{"n_layer": 10, "d_model": 448, "n_experts": 16, "experts_per_token": 1, "d_expert": 448, "d_shared_expert": 0, "activation": "clamped_swiglu", "moe_layers": [0, 2, 4, 6, 8], "router_score": "softmax", "normalize_top_k": false, "routed_scale": 4.0, "balance_loss": 0.000988, "balance_bias": true, "router_z_loss": 0.001, "router_noise": 0.05, "router_bias": true, "init_std_router": 0.0311, "lr_router": 0.000648, "vocab_size": 50257, "norm": "rmsnorm", "norm_eps": 1e-05, "tie_embeddings": false, "optimizer": "muon_variant", "lr": 0.0156, "beta1": 0.95, "batch_tokens": 131072, "seq_len": 1024, "train_tokens": 396500000, "steps": 3026, "dataset": "wikipedia_en"}
Below are experts of layer 4 (counted from 0) of a mixture-of-experts language model. Rows are named router (the router's row for the expert), gate (a neuron's input weights, with its number), up (a neuron's input weights, with its number) and show model dimensions 0-63. Each number is 128 + 24 x the weight over its row's rms, rounded and kept within 0 to 255.
Before each expert's rows: "gets" lists some tokens that make up at least twice as much of what it gets as of all text. This comes from a sample of Wikipedia text that the model never trained on. Tokens count by the router's weight.

# expert 0
gets: "9", " In", " K", "-", " F", " W"
router [148 110 161 135 115  74  80  77 111 159 142 114 132 141 138 130 117 154 146 149 128 132  97 164 153 131 139 157 186 141 138 148 115 140 164 154 143 141 127 158 129 105 133 122 135 150 129 183 159 128 109 118 102 125 143 180 130 137 158 183 123 173 140 110]
gate0 [200 131 155 158 146  97 124 157 150 138  98 130 159 121 156 105 201 141 112 107 122 123 116  94 123  97 141  95 150 142 114 129 135 140 127 122 131 141 120 153 192 118 126 141 126  94 104 117  87 130 115 139 178 136 115 124 160 135  76  81 131 116 149 113]
up0 [200 149  95 134 131 132 138 170 153 135 110 130 144  80 150 117 143 117 116 117 135 148 141 143  93  99 121 146 154 164 122 115  91 149 126 148 152 129 122 159 153 161 121 132 139 103 107 154 106 103 105 140 153 144 119 131 106 118 123 132 142  98 118 113]
gate1 [110 192 155 141 122 108 134 113 120 133 111 134 170 131 138 116 137 121 100 124 129 156 144 131 130 158 169 116 167 121 100  95 132  94 120 144 132 124 145 137 111 132 146 113 102 165 124  95 133 107 172 102 112 104 114 161 115 114 117 120 103 146 121 143]
up1 [112 178  92 130 128 146 103 131 107 106 108 104 114 103 145 146 136 128 110 136 110 196 103  82  96 106 152 129 148 116 131  99 114  90 115 146 109 131 119 122 137 113  68 113 106 108 131  99 103 144 139 105 108 132 172  96 130 123 136 146  78 143 139 155]
gate2 [108 146 195 103 133  98 122 147  89 142 129 119 159 146 124  79 108 142 144 103 135 152 145 101 122 111 124 126 108 129 136 123 125 100 148 134 123 130 161 135 162 101 127 146 139 137  84 146  83 155 139  97 133 113 118 123 107 106 129 113 129 154 117 159]
up2 [139 154 185 131  89 148 140 109  98 146  97 106 117 152 115 135  84 135 126 127 138 125 151 137 129 106 121 116  73  97 115  87 148 142 151 126 136 188 150 128 127 130 131 176 146 108 106  98 127 131 113  86 143 154 127 208  88 136 143 124 143 151 108 120]
gate3 [143 121 126 130 109 144  71 122 146 144 136 148 127 166 126 113 130 109 123  98 129 138  98  87 167 123 120 143 173 123 153 151 145 148 143 110 104 162 144 157  96 120  55 107 121 154 113 123 129 115 150 117 138 110 119  95 140 143 112 150 153 149 101  97]
up3 [119 126 127 137 103 102 114  76 106  89 135 128 125 113 122  70 122 113 119 136 139 115 143 150 124 134  94 117 136 128 138 114  79  97 102 173 148 133 150 137 138 145  83 187 125 150 121 137 140 124 168 129 101  75 136 154 139 108 114 151 126 117  98  73]

# expert 14
gets: " for", ":", " and", " first", " in", "%"
router [104 125 152 130 137 120  97  89 144 126  69 147 120 141 128  84 154  96 166 117 178 111 103 149 183 134 123 146 171 116 162 132 145 119  99  94 102 136 109 132  97 137 130 134 152 137 107 129 123 129 129 144 152 138 124 183 142  97 106 148 166 126 107 132]
gate0 [155 128 134 134  88 161 117 177 103 138  94 166 139 136 104 134 103 126 140 126  95  73 144 113 109 165 122 149 100  97 124 110 120 133 123 138  74 135  99 167 135 168 122 142 170  82 171  81 141 156 166 163 106 133 136 155 178  86 123 133 110 147  89 143]
up0 [148 136 102 120 117 142 129 134 103 184 102 158 160 118 150 159 120 157 121 197 117 104 144 109 132 130 102 129  82 111 107 133 127 121 129 129 114 136 141 132 128 152 101 152 145 137 119 121 150 115 124 148 135 140 148 184 130 126 124 115 108 187 123 124]
gate1 [ 99 113 148  99 146 142 147 103 103 160  92 102 130 123 174 163 159 132 101 131 103 150 123 110 123 136 137 119 121 110 122 169 148 111 115 150 148 156 107 114  94  77 135 150 124 122 102 125 126 169 138 136 134 129 156 132 156 104 145  87 119 154 149  81]
up1 [118 117 130 136 157 131 112 107 120 128 155 106 130 128 137 156 137  98 109 165 128 135 102 138 187 138 130 104 155 136 121 101 134 126 152 105 110 142 130 161 143  88 102 132  99 117  87  69 113 138 141 142 109 148 198 122 178  86  92 128 165 117 119  92]
gate2 [145 102 215 153 157 147  73 190  97 101 121 151 114 139 128 126 132 144 124 150 101 137 120 144 164  97  89 136  97 172 141 160 136 155 158 141 143 142 123  79 122 139 151 140 195 165  96 104 123 138 116 142 147 120  92 145 131 117 105 124 147 132 126 128]
up2 [121 134 207 128 136 174  81 161 111 139 157 135  99 118 127 156 115 119 133 117 127 123 180 112 124 140  89  98 125 150 129 171 152 122 135 131 118 128 165 122 148 119 136 123 123 120 116 117 124 133 141 137 128 129 140 136 150 107 143 148 189 128 133 112]
gate3 [154 104 120 206 121 116 129 161 134 132 116 123 124 146 116 126 142 133 134 129 139 105 153 175 126 126 119 151 121 119  98 139 120 120 108 123 152 118 156 121 128 136 162 184 187 132 133 111 138 148  89 148  86 116 118 123 158 132  94 168 122 132  90 100]
up3 [133 134 135 203 154 100 171 141 102 110 138 112 159  89 110 121 116 148 140 105 139 126 124 145 100 131  99 149 114 155 131 164 158  97 124 129  96 107 118 160 166  90 126 176 125 145 133 110 121 134 126 107  85 105 151 138 108  88 124 155 167 115 171 137]

# expert 10
gets: " to", "-", "6", ")", " with", "5"
router [139 145 121 144 113 124 144 159 135 134 148 117 151 129 195 158 122 176 142 143 124 105 150 122 137  94 178 139 172 130 110 161 120 102 111 118 152 172 132 140 153 139 125 169 130 149 127 127 158 137 115 127 129 128 134 159 143 152 121 173 121 139 149 168]
gate0 [177 116 160 124 117 136 143  96 163 164 147 114 143 104 154 133 149 101 148 160 141  71 115 148 131 126 120 146 131 143 139 104  85 175 143 138  85 116 126 145 141 102  87  88 131  92 114 138 139 125 108  90 126 101 126 151 129 128 156 143 115 132 122 126]
up0 [190 171 179 125 112 163 175 137 132 111 161 125 150 115 134 128 143  89 156 136 152  92 138 134 121 104 132 168 142 133 116 109 118 167  85 137  71 142 124 133 167  98  98 142 108 118 145  71 167 114 119  89 121 125  97 133  92 121 144 141 137 146 152 169]
gate1 [156 136 130 140  55 116 134 131 123  95 146  95 100 158 116  88  51 149  60 128 152 154 130 117 128 127 128 113 145  65 125 121 130 166 124 128  81 180 131  98 162 101 162 205 115 112 105 146 132 149 127 113 143 114 121 137 107 169 123 119 131 155 163 147]
up1 [153 128 108 106 141  79 110 138 154 136  92 104 144  93 136 143 123  87 130 121 103 156 152 154 142 143 143 133 122 110 157 124 135 165 134 103 144 140 152 155  97 112 171 136 154  85 156 131 143 144 177  97 142 109 145 143 139 140 128 131 118 193 148 129]
gate2 [ 95 126 182 124 141 120 168 155 145 109 126 100 146 170 120 119 138 137 141 172 118  98 127 141 116  97  88 116 155 115 122  90 125 198 113 123 140 165 141 132 142 146 162 134 179 108 175 112 162 134 127 108 107 115 140 163 143 117 167  90 168 131 139 176]
up2 [105 108 187 145 156 114 129 120 117 127 161  92 113 137 135 144 123 113 125 136 137 114 130 128 140 134  98 117 144 133  99 151 132 174 118 127 137 138 122 121 121 110 141 140 116 116 149 131 166 141 138 141 118  84 122 132 112 108 123 118 159 114 130 133]
gate3 [137 138 133 165 118 140 101 113 116 101 165 104 151 106 160 105 169 114 139 137 143 104 104 131 121 111 119 142  95 134 115 117 116 130 109  86 115  55 118 156 126 162 127  88 140 105  89 113 108 141 158 194 126 108 111 140 127  97 117 101 145 121 118 101]
up3 [133 122 158 195 110 135  99  79 120 102 151 130 109 130 131 131 140 137 165 132 135  89 157 150 131 122 155 118 101 165  69  76 158 115 125 174 132  90 106 130 153 118 112 130 105 141 124 121 116 145 136 166 174 131 145 140 124 133 130 128 178 133 130 123]

# expert 1
gets: " ", "0", " that", " to", " S", " J"
router [151 132 140 176 130 158  97 153 140 161 113 139 124 132 157 135 178 133 150 149 157 121 140 136 136 154 138 164 166 177 138 164 172 151 149 138 109 152 107 114 123 122 140 141 130 158 132 172 170 163 112 158 133  95 120 166 125 150 140 139 100 154 152 133]
gate68 [ 87 137 165 142 127 146 143 110 121 145 160 115 115 115 148 155  78 123 108 187  92 118  90 124 121 155 125 100 121 148 160 105 108 114 138 131 136 132 128 156 134 140 114 111 133 125 137 104 151 124 122 109  95 144 174  89 141 149 157 163  80 145  99 102]
up68 [110 145 156 144 164 126 116 111 123 151 100 133 136 121 154 132 123 148 105 108  84 131 131 129 100 126 101 115 129 124 117 149  90 126 149  94 108 148 102 173 146 126 152 108 110  93 169 122 138 118 126 149 105 138 152 145 146 123 119 143  99 140 101 153]
gate69 [117 183 135 105 107 102 154 135 104 137 115 107 129 126 155 115  97 134 146 128 131 147 121  91 202 125 101 122 121 136 112 124 149  83 199  81 130 139  90 136 135  84 144 100 107 146 128 129 105  96 118 135 116  81 162  98 133 104 113 118 185 142 152  96]
up69 [126 139 176 131 121  77 115 123  83 135 136  98 132 163 119 126 154 107 146 134 157 145 132 116 155 140 113 106  95 111 146  86 154 102 146 116 144 160 106 140 111  90 117 126 108 138  91 138 162 116 160 145 119 103 127 122 148 132 130 139 161 130 158 124]
gate70 [136  97 155 103 179 109 170 149 128 158 137 152 147  84 151 124 133 143 168  91 154  98 139 100 141  99 146 103 114 121 137 102 123 137 173 143 158 152 149  99 141 115 124 136 111 122 143 119 120 150 127 132 146 162 145 156 124 121 182 153  91 168 128  75]
up70 [138 125 142 141 131 136 120 109 152  99 165 164 130 119 151 132 145 129 154  68 136  92 139 157  74 164 149 102 108 118 151 114 129 133 137 120 143 139 141 114 130 114 132 130  93 101 147 150 140 150 147 145 138 118 137 103  90 113 111 146  79 143 102  86]
gate71 [ 68 152 144 163 100 117 119 150 146 133 123  98 133 112 103 135  94 105 168 182 118 128 109 158 141 109 149 122 121 104 147 105 130 111 109  93 123 127 160  47 125 146 136  94 112 122 148  80 134 133 129 127 119 103 123 127 147  99 152 124 129 117 123 174]
up71 [131 117 107 142 113 134 179 156 115 120  98 164  81 114 143 101 110 105 142  95 132 172 131 108 142 134 180 136 140  89 107  88  97 148  59 124 152 137 128 102 118 157 105  98 137 146 155 147 129 161 137 117 120 191 144 102 148 122 157 149 166 120 147 148]

# expert 13
gets: "s", " of", "al", "el", "an", " would"
router [132 174 110 146 124 133 102 107 130 152 151 112 118 123 163 115 162 120 128 158 110 127 190 155 167 131 148 140 110 152 151 118 117 119 191 111 123 164  78 101 136 148 121 145 107 157 113 108 170 116 119 123 125 124 132 134 138 134 151 165 158 117 146 165]
gate0 [197 115 138 124 116 154 127 137 140 127 129 117 176  60 158  93 129 167  88 187 117 142 132 135 123  82 155 135 141 153 127  92 109 123 126 109 181 156 163  89 123 150 132 123 152 102 112 157 165 127 148 150 156 152 133 123 152 142 190 114 104  96 135 150]
up0 [176 114 121 148 130 159 146 134  80 120 103 117 130  83 124 110 112 132 138 146 136 189 119  95 105 124 129  90 131 150 154 107 112 122 113 107 178 145 160 115 111 144 151 102 180 149 101  84 137 154 111 133 127 136 111  86 122 146 138 118 101 144 117 153]
gate1 [ 99 165 126 132 153 153 112 136  77 126 154 202 112 165  97 143 140 127 136 113 124 112 125 144 147 141 147 118 156 108 146 132 147 114  69 154 127 122 136 127 114 107 123 116 130 122 143 143 143  56 122 131 122 132 152 158 136 123 176 128 119 124 131 158]
up1 [ 90 213 151 108  92 147 181 162 131 123 137 153 168 127 101 124 121 145 112 122 141 122 117 105 136 157 147 110 149  90 117 127  98 155 116 138 146 166 140  88  94 173 124  84 164 159 115 140 110 120 123 150 131  83 141 143 150 173 124 119 128 110 126 113]
gate2 [113 168 199 136 131 140 153 114 145 110 101 126 127 117 135 146 156 115 115 133 140 135 149 161 145 126 161 114 124 140 121 152 115 155 119  81 114 139 139 117 107 147 139 115 147 166 119 113 129 154 138 112 149 153  82 114 148 105 114 121 153 131 119 143]
up2 [135 124 195 181 157 132 101 116 136 118 110 147 126  97 107 146 156 166 117 109 173 122 134 129  96  87 160 110 169 128  92 138 131  98  99 123 137 147 109 137 149 143 145 120 119 165 115 126 128 144 134 111 131 118 106 149 129 123 118 131 118 136 110 117]
gate3 [ 73 111 150 185 146  94 169 117 128 118 135 137 110 132 157  85 111 114 179 164 136 110 183 132 147 152 142 134 160 144 137 119 157 126 104 138 125 113 145 135  98 113 154 138 148 128 155 172 154 144  92 143 122 127  86 116 151 105 138 135 157 155 153 146]
up3 [115 149 136 162 146 108 113 162 135 115 119 172 113 142 151 149 117 109 146 140 171 101 147 111 122 124 153 134 155 153 139 159 130 156  98  98 116  74 145 158  84 148 148 135 145 138 175 135 124 158  93  97 126 109  87 115 143 117 166 130 143 163 150 170]

# expert 5
gets: ",", " ", "0", "1", "5", "2"
router [159 132 112 174 124 132 103 159 137 155 114 144 159 145 130 144 152 135 150 149 129 103 160 172 153 138 124 152 170 150 135 164 162 100 115 104 123 135  75 152 114 148 104 127 123 149 140 136 141 136 103 128 146 101 150 130 135 114 142 125 133 159 160 158]
gate0 [179 170 139 144 133 127 130 119 161 138 114 138 115 134 127 106 139 108 104 124 125 153 149 117 131 163 120  88 138 117 124 102 146 142 142 137  94 170 112 123 103 130 148 169 111 127 124 163 144 105 124 152 100 134 126 168 118 153 132 146 114 141 124 144]
up0 [112 135 117 123 120 137  97 144 112 165 180 139 130 139  86  97 117 164  88 146 128 128 122 100 121 135 127 126  83 128 113 117 128 104 132 116 110 158 114 173 144 134 155 164 153 142 118 134 117 118 152 115 122  97 132 120  96 180 135 139  95 107 147 153]
gate1 [ 61 193 119 147 163  78 115 141 161 126 116 122  79 124 107 153 183 130 123 130  92 121 129 124 105 137 140 102 114 130 160 158 107 124 154 160  83 119  95 127 136  97 178 113 155 137 112 110 122 193 136 132 143 126 143 141 138 116 115 114 127  96 140 127]
up1 [ 93 194 101 151 132 128 131 130 150 147 124 115 130 159 130 167 107 138 154 122  89 110 125 137 132 152 161 107  84 110  69 134 127 156 134 123 114  99  81 167 143 106 169 143 155 130 105 162 110 164  85 110 183 115 117 132 147 114 136 115 130 110 141  98]
gate2 [160 116 160 112 129 139 152 137  85 148 155 122  92 121 114 152 126 161 142 134 109 127 110  93 122 121 123 163 122  88 112 154 100 113 119 133  97 117 115 120 113 161 116 126 104 117 101 121 114 132 142 114  91 132 142 158 137 150 117  96  89 140 162 145]
up2 [136 142 188 123 149 140 162 125 139 133 153 112  86 108 141 133 117 134 116 124 146 137 126 138 119 146 143 163 114 115  87 119 126 135 113 122 136 123 127 125 134 153 119 120 114 176 134 140 109 101 160 133  82 136 105 146 123 126 141  96 151 125 155 141]
gate3 [ 95 146 124 199 167 160 131 143 127  80 100 124 165 172  83 135 156 128 109 122 139 135 175 151 122 119 150 138 115 144 157 187 146 145 147  98 139 117 101  96 145 117  90 118 127  68 117 123 130 157 155 133 100 122 150 126 137  67 120 102 146 134 114 139]
up3 [ 81 134 131 177 153 143 181 109 122  93 174 113 178 119 122 100 122 105 107 111 139 170 172 178 110 157 127 156 109 110 113 161 158 118 149 120 169 125  99  84 146 137 105 163 142  99 176 121 141 152 113 108  98 121 158  89 153  89 117 125 128 111 130 121]

# expert 11
gets: "2", "0", "/", " with", "==", "\""
router [101 128 115 118 135 160 171 169 116 131 127 106  98 105 134 143 145 168 144 109 126 141 105 112 132 106 136 126 142 151  95 128 176 116 140 147 145 118 113 128 142 114 152 150  89  98 156 125 136 168 155 140 136 121 149 174 147 126 106 104 142 122 111 147]
gate0 [165 123 109  99 108 122  99 130 136 114 152 171 150 155 104 159 135 149 105 132 117 113 163 149  62 188 146  85 151 155 131 163 123  93 154 144 135 152 105 123 146 147 124 108 131  97 124 104 100  81 166  99  92 123 136 111 151 100  95 146 132 137 128 102]
up0 [137 118 114 109 158 121 149 119 105 142 123 126 142 121  73 180 102 130 140 131  86 119 132 149 156 136 161 100 150 140 119 149 126 112 145 120 140 130 138 129 149 147 132 125 153 129 111 148 152 125 122 105 101 133 155 111 124 146 130 114 139 132 145 177]
gate1 [133 153 120 131 168 134 100 101 138 131 121 133 168 127 148 132 127 144 131 154 137 120 139 144 117 122  85 123 118 149 132 157 166 136 161 132 111 139 117 148 139 134 148 162  95 154 103 128 147 152 131  97 135  96 111 110 100 149 170  64 138  96  84  97]
up1 [144 180  96 133 156 148 124 107  90 145 123 131 131 139 132  86 138 115 111 149 108 125 111 121 148 126 100 140  78 145 147 123 152 135 135 121 147 123 108 154 110 120  90 187 124 143  68  82 107 136 118 115  94 125 122 127  92 139 126 116 137 172 128 143]
gate2 [122 148 170 152 169  84 136 150 150  97 112 150 125 107 160 142 139 155 117 107 132 112 115 111 126 146 148 180 135 108 120 127 147 161 128 107  64 103 118 141 134 119 123 132 153 105 125 143 128 145 136 135 155 145 118 143 118 114 120 129 156  97 144  99]
up2 [115 138 144 136 104  89 108 159 163  91 111 186 101  97 186 116 117 136 105 128 158 131 123  81 165 154 139 151 134 142 140 178 143 134 127 109 118  79 114 141 105 109 126  93 123 120 126 176  87 127 180 150 152 128 161 114 126 127 138 126 181  98 169 141]
gate3 [112 136 122 188 103 159 108 156 116 169 146 141  79  73 123 111 163 113 131 112 124 150 131 151 161  55  99 133 131 175 152 149 115 150 121 155 136 119  89 142 118 105 140 170 158 128 132 147 160 139 168 148 168 124 128 111 145 139 112 161 132 137 145 149]
up3 [167 135 141 244 164 135 143 158 116  96 132 108 142 107 136  97 158 131 113 127 129 132 165 163 153 138  92 148 115 127 125  94 111 135 158 101 184 123 151 151 114 127 133 140 178 103 145 145 166  92 138 137 114 114 101 111  94 142 152 134 113 125 139 133]

# expert 9
gets: "\n", ".", "|", ")", ",", ";"
router [143 147 163 130 129 105 130 141 131 130  83 134 108 129 144 109 148 121 147 123 119 131 152 138 125 129 166 156 169 119 142 149 165 102  89 127 128 133 104 132 158 127 130 105 149 153 108 169 127 126 145 133 146 109 153 169 134 130 125 124 136 139 153 113]
gate0 [186 144 111 154 160 119 127 127 138 145 139 119 108 131 136 104 142  85 170 128 123 130 153 122 120 136  84 172 160 163 162 157 107  88 124  99 117  74 180 115 114 132 149 132  98 112 104 127 146  73 111 160  50 121 154 105 149 125 120 127 159 143 134 107]
up0 [169 184  91 126 143 122 131 132 107 141 110 144  90 125 128 154 119 133 188 118  85  92 131 119 142 177 117 135 151 144 125  76 107 149 161  97 149 120 151 108 126 131 135 149 131 129 158 104 146 108 116 113 100 124 172 120 106 125 127  98 130 114 129 100]
gate1 [ 88 201 160 141  93 168 109 125 172 130 153 129 124  98 170 142 115 145 138  81 130 185 198 144  70 118 110 147 170 138 119 118 133  74 120 113 129 122 155 134  87 113 123 146 162  86 162 129 167 110 170 119 180 152 104 168  99 166 145 134 149 119 177 100]
up1 [134 216 154 108 126 145 154 137 137 159 153 156 153 161 134 137 148 170 175 105 112 161 164 152 115 101  96 140 144 153 120 185 101 132 112 105 123 154 108 141  88 112 148 144 131  48 140 152 140 138 161 158 103 109  95 128 125 151 137 167 155 146 189  95]
gate2 [112 111 188 101 137 139 145  94 147 118 118 126 130 147  89 135 165 102 143 140 129  76 135 152 122 131 193 149 101 168 100 124 100 120 137 102 152  61  99 137 127 140 172 163  78 124 123 116 137 180 126 159 153 124  85 159 138  67 130 127 123 134 146  92]
up2 [124  87 180 145 101 103 106 105 129 134 143 142 118 105  89 116 136 116 158 183 136  89 150 135 125 127 187 153 128 102 144 114  57 121 166 131 144 124 138 116 119 145 189 132 107 132 124 126 148 157 160 117 155 122 104 165 120 106 135 156 132 123 117  97]
gate3 [178 107  89 166 128 145  89 118 119 152 153 115 180 139  83 159 113  99 104 144 142 149 157 139 129 126 124 112 129 128 155 155 142 126 122  82 123  96 137 148 155 128 136  78 137 141 106 135 123 140 113 149 112 141 128 130 155 105 156 152 126 107 165 175]
up3 [125 105  97 218 108 157 130 161 133 174 153 127 132 110  88 129 113 134 112 101 140 149  99 162 164 104 146 130 154 148 144 152 157 114 144 119 123 109 123 162 137 122 132 109 107 153  77  92 146 147 118 136 118 178 155  79 122 182 127 160 128  90 126 147]

# expert 3
gets: " was", " is", " |", " (", " a", " be"
router [124 143 114 162 126 110 122 167 137 123 139 120 178 149 183 144 122 152 118 142 103 123 166 151 160 125  98 123 138 141 118 118 149 119 161 113 143 158 102 127 155 132 135 126 134 140 169 137 174 107  96 125 101 122 158 155 113 126 116 151 156 138 117 114]
gate0 [144 136 154 148 161 110 131  92 122 122 122 110 128 121 159 185 104 113 126 125 145 112 127 130 113 124 103 107 145 133 102 155 128  95 107 122 127 167 144 143 162 106 121 140 141  80  86 154 127 128 103 140 161 112 128 136 191 154 124 168 176 112 106 133]
up0 [163  96 111 124 124  58 145 137 146 133 112 139 171 144 176 135 125  90  90 131 119  78 120 117 120 148  97  77 150 151 141  90 137 101 157 135 171 139 109 173 145 144 132 157 204 112 139 129 187 137 135 144 152 124 136 113 120 182  99 104  94 113 127 106]
gate1 [ 98 173 123 132 132  94 156 171 130 120 138 111 136 188 120 151 122 133 125  76  92 149 142 151 133 112 102 163 125 188 158 111 113 153 117 116 118 120 116 153 133 188 110 140 111 155 123 134  74 139  95 131 142 150 157 137 120 154 101 107 136 140 132 134]
up1 [143 135 149 123 111 154 141 125 121 106 168 164  97 187 169 162 160 158 108  83 115 138 129 136 137  99  80 132 132 159 129 107 119 137  85  96 100  93 124 168 126 145 106 185 136 156 121 147 135 162 124 125  98 145 153 140 142 144 109 185  86 138 150 105]
gate2 [132 160 164 140  84 104 127 167 158 102 106 120 105 116 133 124  96 151  93 127 113 130 179  71 101 158 160 127 115 158 135 144 131 138 106 103 119 136 128 114 117  88 158 105 118 125  97 134 142 114 137 105 154 137  69 126 119  95 103 107 135 137 167  93]
up2 [108 172 172 141  88 108 118 147 138  91 137 106 156 115 122 131 105 118 173 135  99 130 149  91 102 167 190 110 107 150 153 115 113 182 122  60 126 125 126 129 136  79 160  64 110 100 143 132 120 151 134  85  99 125 123  92 159 117 138 136 129 105 167  87]
gate3 [135 163 147 134  72 116 134  60 120 120 137 159 139  97 126 194 135 128 133 141 118 121 136 133 147 123  89 137 144  84 132  88 108 129 100 130 112 134 172 124  91 123 162 139 134 111 194 124 145 103 159  90 108 118 129 151 153 139 126 122 125  89  95 113]
up3 [ 82 164 179 164 130 152 143 129  83 116 138 160 156 100 151 170 106 114 111 144 116 154 132 116 147  95 136 147 136 100 108 118 147 137 115 172  96 122 152 114 154  97 142  96 101 139 111 121 115 137 144 131  94 147 124 139 189 145 134 162  92 185 163 109]

# expert 6
gets: "1", "8", "9", "7", "6", "4"
router [146 115 103 164 129 141  76 122 126 144 131 151 103 120 162 142 135 125 159 161 143 126 107 133 193 105 135 154 101 110 141 142 143 114 160 162 117 134 106 147 120 157 125 151 137 164 131 121 128 169 168 135 173 106 140 129 156 135 112 167 154 144 164 165]
gate0 [177 115 162 127 143 141 113 175 131 150 132 117 116 146 125 130 116 126 125  87  92 155 111 122 103 159 142  80 118 140 137 114 127 190 160 126 138 127 147  68 159 151 177 125 135 140  83 102  94 111 149 110 145 125 176 128  81 107 125 132 148 132 141 112]
up0 [166 128 130 144 116 113 100 113 110 150 124 102  89 132 160  95 118 120 139 117 105 140 137 176 122  99 133 108 155 102 160 117 149 144 172 139 138 138 107 127 122 140 169 145 117 131 110  97 114 114 143  96 147 133 143 105 103 128 132 178 109 152 130  88]
gate1 [107 105 120 118 109 120 111 146 122 135 119 105 134 123 119 136 147 154 115 144 118 168 152 125 137 107 146 128 137 117 121 106 123 112 182 151 107 132 132  97 122 145 137 102 111 114 132 133 121 137 162  71 113 133 122 146 105  98 152 143 113 121 113 167]
up1 [116 169 112 148 153 131 138  92 139  92 119  88 109 101 121 124 152 157 137 152 103 169 149 131 117 158 145 107 133 110 151 129 120 127 156 121 123 127 170  94 133  99  95 123  91 131  75 142 104 147 122  77  88 166  95 155 115 111 132  73 125 127 113 137]
gate2 [116 152 194  93 121  91 151 145 128 135 121 112 161 155  92  83 120 159 136 160 142 133 143 124 121  99  98 144 134 134 129 125 143 166 108 106 144 114 117 125 131  94 134 193 122 123 143  74 135 151 111 124 129 121 118  99 112 131 106 117 112 108  85  95]
up2 [137 150 196 108 134 151 159 130  96 130 141 149 169 154 146  68 120 116 186 147 150 142 127 122 151 128 129 139 171 128 148  88 110  98 114 114 138  85  57 106 158  99 140 136 118 144 151  92 149 117 110  82 110 132 111  89 139 103 103  90 112 101  84  91]
gate3 [174 142 126 141 109 116 116 166 133 136  86  72 130  91 126 136 115 146 128 107 109 135 154 138 139 106 172  94 112 150 110 112 130 160 115 142 142 117 130 122 133  89 140 136 127 120 119 106 115 138 119 140 115  73 125 133  85 105 104 127  89 119 145 112]
up3 [185 104 145 149 153 122 145 196 144  95 160 124 164 129 131 107 119 123 150 104 140 142 125 143 118 114 145 133 132 141 138 137 176 122 126  84 144  82 119 138  87 103 107 157 105 151 150  84 103 156 127 107 124 128 136 129  92 115  63 138  86 101 139 139]

# expert 15
gets: "–", "-", " (", "'", " not", "R"
router [152 158 115 151 126 100 119 143 134 168 130 126 117 155 137 137 138 145 162 121 141 128 140 119 159 117 167 128 159 168 115 144 133 112 165 140 112 150  93 120 119 137 149 135 104 162 134 132 160 147  80 138 160 126 120 150 106 149 117 133 133 118 148 135]
gate0 [161 111 129 111 120 125 120 113 111 136 136 119 143 101 132 142 145 105 118 153  90  97 135 114 119 126 126 118 106 144 105 105 119 113 109 173 157 150 106 159 162 121 137 112  82 161 158 131 113 140 117 107 157 158 155 102  95 150  98 143 128 176 114 124]
up0 [195 106 115 115 126 118 134 116 120 118 127 137 145 116 152 160 152  95 177 151  94  97 116 115 146 128 135 131 116 156  87 108 123 101 136 133 166 119 126 141 137 116 153 152 115 115 141 119 118 158 150  82 100 156 126 130 136 159 115 147 145 143 165 148]
gate1 [134 137  96 161 114 120 119 157 172 138  82 107  94 154 161 154 114 112 139 119 106 112  78  94 121 108 157 108 166  83 120 141 131 144 122 119 130 132 162 130  75 147 106 130 106 138 157 134 142 138 166 144 110 102 100 111 137 125 106 128 153  85  98 135]
up1 [111 159 129 132  97 131 139 120 135 159 110 124 107 107 128 133 122  95 123 146 160 122 135  97  97 116  89  66 125 109 128  90 125 134 128 120 130 145 136 155 108 107 123 127 131 106 160 114 146 120 171 162 127 109  88 128 130 150 114 125 125 135 153 142]
gate2 [148 138 133 105 146 151 130 120 135  88 156 134 146 114 146 117 100  84 143 143  72 148 175 126  93 112 125 196 106 148 143 136 122 107  98  67 136  83  98 145 139 134 123 112 106 127  94  81 113  87 144 153 166 147 106 132 146 101 125 152 161 135 147 119]
up2 [127 108 155 107 102 146 101 134 121 107 168 119 117 135 144 123 129  95 147 180  63 132 149 143  64 125 120 165 122 125  92 104 135 114 110 119 115 110  90 119 120 143 131  95 106 144  79  25 127  99 124 142 153  97 118 125 146 128 114 133 134 141 124 150]
gate3 [140 102 120 168 150 144 112  76 112 123 126 171 134  95 134 141 102 134 113 154 146 120  95 113 159 102 155 106 142  84 143 152 131  86 139 117  97 123 157 136 150  73 116 153  87 130 149  86 115 110 145 115 138 125 147  46 122  86 120 127 145 136 125 114]
up3 [114 139 167 183 157 172 100  90 156 107 108 139 118 126 135 138 128 124 124 185 134 145 103 133 118 129 157 119 164 101 137 171 115  99 120 102 125  95 118 154 171 106  88 177 152 138 184  99 129 126 134 129 143 147 168  81 156  99 137 116 151 161 115 123]